Weights of a small mixture-of-experts language model, trained from scratch on English Wikipedia.
Size: 11 layers, width 256, vocabulary 8192, 46.5M parameters.
Experts: 384 squared ReLU neurons an expert, 2 picks a token, 8 empty slots to pick.
Below are experts of layer 8 (counted from 0) of a mixture-of-experts language model. Rows are named router (the router's row for the expert), up (a neuron's input weights, with its number), down (a neuron's output weights, with its number) and show model dimensions 0-255. Each number is 500 + 40 x the weight over its row's rms, rounded and kept within 0 to 999. Numbers have three digits each.
Before each expert's rows: "comes before" lists some tokens at least twice as common just after its tokens as in all text; "comes after" lists some tokens at least twice as common just before its tokens as in all text. This comes from a sample of Wikipedia text that the model never trained on. Tokens count by the router's weight.

# expert 12
comes before: " of", "s", ":", " War", "er", " States"
comes after: " the", " The", " a", "The", " its", " an"
router:576419506555562497515545493557532462552491579489474421509529512469535437493502527466460577487480507462594473490614586462519500433496528529544524497484480608456520485599506511521522494461482558491499419525475507507467450510550446509542444464517527447508440447466524575484494464506440561529456449464464470450587551508467458545503480498594498459507537488548533510490530518519573519522486440582530453513515467541462457464537483516505529498478443485456474483528466433477477563512538468450469497426455509542518513494547544497520487505565514447483405550462453514531443466501452512516506564511508458574539521539535528508556500497448455445515442492520497474470463473485519462525566448466510500529488559505545477515486431541511536509417497563477498448473478513500536481465538495
up1:558502469526535530436529494478537508451479497510497546431421475488515503551488449474505560475547480471500553496514528546490483503618485552456515548465356458561598531460469518540476443553500487520565505427490536514516568562539468419510444499501491562505538447448483520508518459437521443428501532460523506432546542548557495472434579536617446417440439559456524472503495498486495465495499499554483492488516489534482517470502477537491453510481448522479507528440498492547502470493506419565500503486468519532505495466496433485513483512485581490490446520488575486554552497498503498462445464500430489488499539551552490541513439485484482494500533475511532472511514593467450524463499492502445444414466466519501529481467434480575506460520506535521506571452524553551501469475444458
down1:483537502466476511485480489495585489446532475427440523603508464523576512460504489524508502494487542491422512554427455558505516497423464454560471469535475510482484482517467472519507543522467429486457507556463533583458565525511572518500485481519521476504502551514541490377509512562497496514452451550489592536510507504560493410502490479416514533497482460418526476519542493466436521532458589527523618426405518527515487460499494497526521483511542514535454488492526461499501483533551485519497515466474525520499458522454472567503516527547513484549518474553488515545513546536487524509494453476551529483472548493481489486541506520521497521482487556497478515520521445598525567483427447521506507567589490553438502522553522564429491445527460536467531515493517442514468555476488650

# expert 3
comes before: ".", "0", "1", "5", "2", "4"
comes after: " |", " (", ":", ".", " 1", " $"
router:433405465469516482502492527549505483502494426484464541551485488488484582434573559510552456458459592514455540460489446588559539517524519483518487547508466468508532520423560513423474510532478506473489422486476487478444498508507594452524575490475563535536517495477433454570563477429518538469472522457444478521394423538524468537525439433507524456504542495589505573513465523507492570496469526484463481463468494542412536505458473474491424513531477571534523518501576482473551506480548513513455530495534456513490441448490494497539487538459437472543421449546509477489529459495525523509481454538544474514504489471517486498520493503525460522510553477525443535473538495489505459478549507554502421480538500517515532494497539517533538395555470472508437500496599511469459532429527453
up3:533445513464566522516462527480454448461488570544483538553582491623478495435546523505485494540538532504516562539487521556470547512513501434436511507577484501403532511498547524493654485484469542449528512570578522539523542489504511546525495498545456551531533501496564516512530503494535512472457497439512466473498550466458488527503474589550492518538483545511549494515457529502477482445589501464516454472474477510518418479469510481505502533586492463470459528486461511475485466490539533479475509507524508490520458537510522519511525478504508507483500434544494555521497535451491443525574487483475427421490466537532481504514544413519519522496541537454564519488421449583531529533437562553511483479453543518460543419544505538513468532504629459500545574522569539539466534536541504
down3:443510419485507506495481494499500512491536551522511494530564514493439451469517497492446505591503515450485521427467492469478492456425576464501485444452554595521448550501525470427571516534499451450507503464502520491542511459488486389489545524474404456487466468555419479448521517496458400440485447623556462534444552586495449538568524509454476449554542513515549537524503553501498532491529547514487435540452478515492509503534548483490475487458526461535489476466549577401517554477509521461446491603535507490503484480463491482521490500544532533422490474429480463515476475541539508478498560495509429544495514451440545458507417536531477554527491476523577507505546467552530522491512529492453517523497443478519525479481527457489514515516551417548447488438471503538455517506489516

# expert 6
comes before: " |", "–", ";", "-", ".", "0"
comes after: " |", "|", "–", ";", " (", "-"
router:429558482445555473465487567525540526501519507451480514470600551517488547437544560560442495414536581569489499521496517578503528459487514538503507444457519474552516582445511553507443469497407471522485509457470425588547471521465521537497587486511530573473567510494474439525478478538478501532438536456510480536424469522483435506469506491446566455485500593539508462492413526538426477476432484509439461464467438550524521534495558550446503551556465499548499521512490518479573504502506527478463459531479495501503495467482501474493498580495508509551406463544427519547508561474526454523450509524515489497452497479453446482461505456483524492526524492529472513508546459572518467418481530449495479494527513506416545494512501495516437475508484482506490501505526439427491449438549428
up3:507518548512501574440553508460469452512518485493481450512353471483455528497529579501560543535457493474498494536533525505550498513482516373552514576519513511398475471453502524549442535505507556508525519547564567505529494453502489482517545483511473491479513511535492461488480413507484545450440387460463495477498512468518530445452509449462452548511497479438456469494521527504531509495575501447554526536484574499461488460527530522520537460480507537514485489519561510518456516470479540555563475471496562433433570496549526558498471475473485445514497497555537498512465407483554463513519453510511541486511458550512551487578499512353502500469412509521531542582508488508489465494534443486456460396500500493487532490518487525415504465543483434533443488526522513541521563488484491
down3:476512451507529434493488455444521402437470546445496504450461534511502451524493466440521525484468444499466528497510540537555492530565510457513473434514506468530513532470533465529466499499565465546562517567462519574492526531539521478565568557500512492546450496486506479533503481495506543496471535449507534591515486458532456577536481506481484531480523544481557471481500446532454610527521517569499504449495487516477480489464457462521493408390431421502543551483526478471484474582488475523515533486512547544504478497499452456534488488458487575482456490486460534464485394456507510436498445547514446506469421518524584498453488483486442508484510440515515542445520523431589453459467463504451546510475612528463482490543517482491580426514479510507548456502541504446508443572489582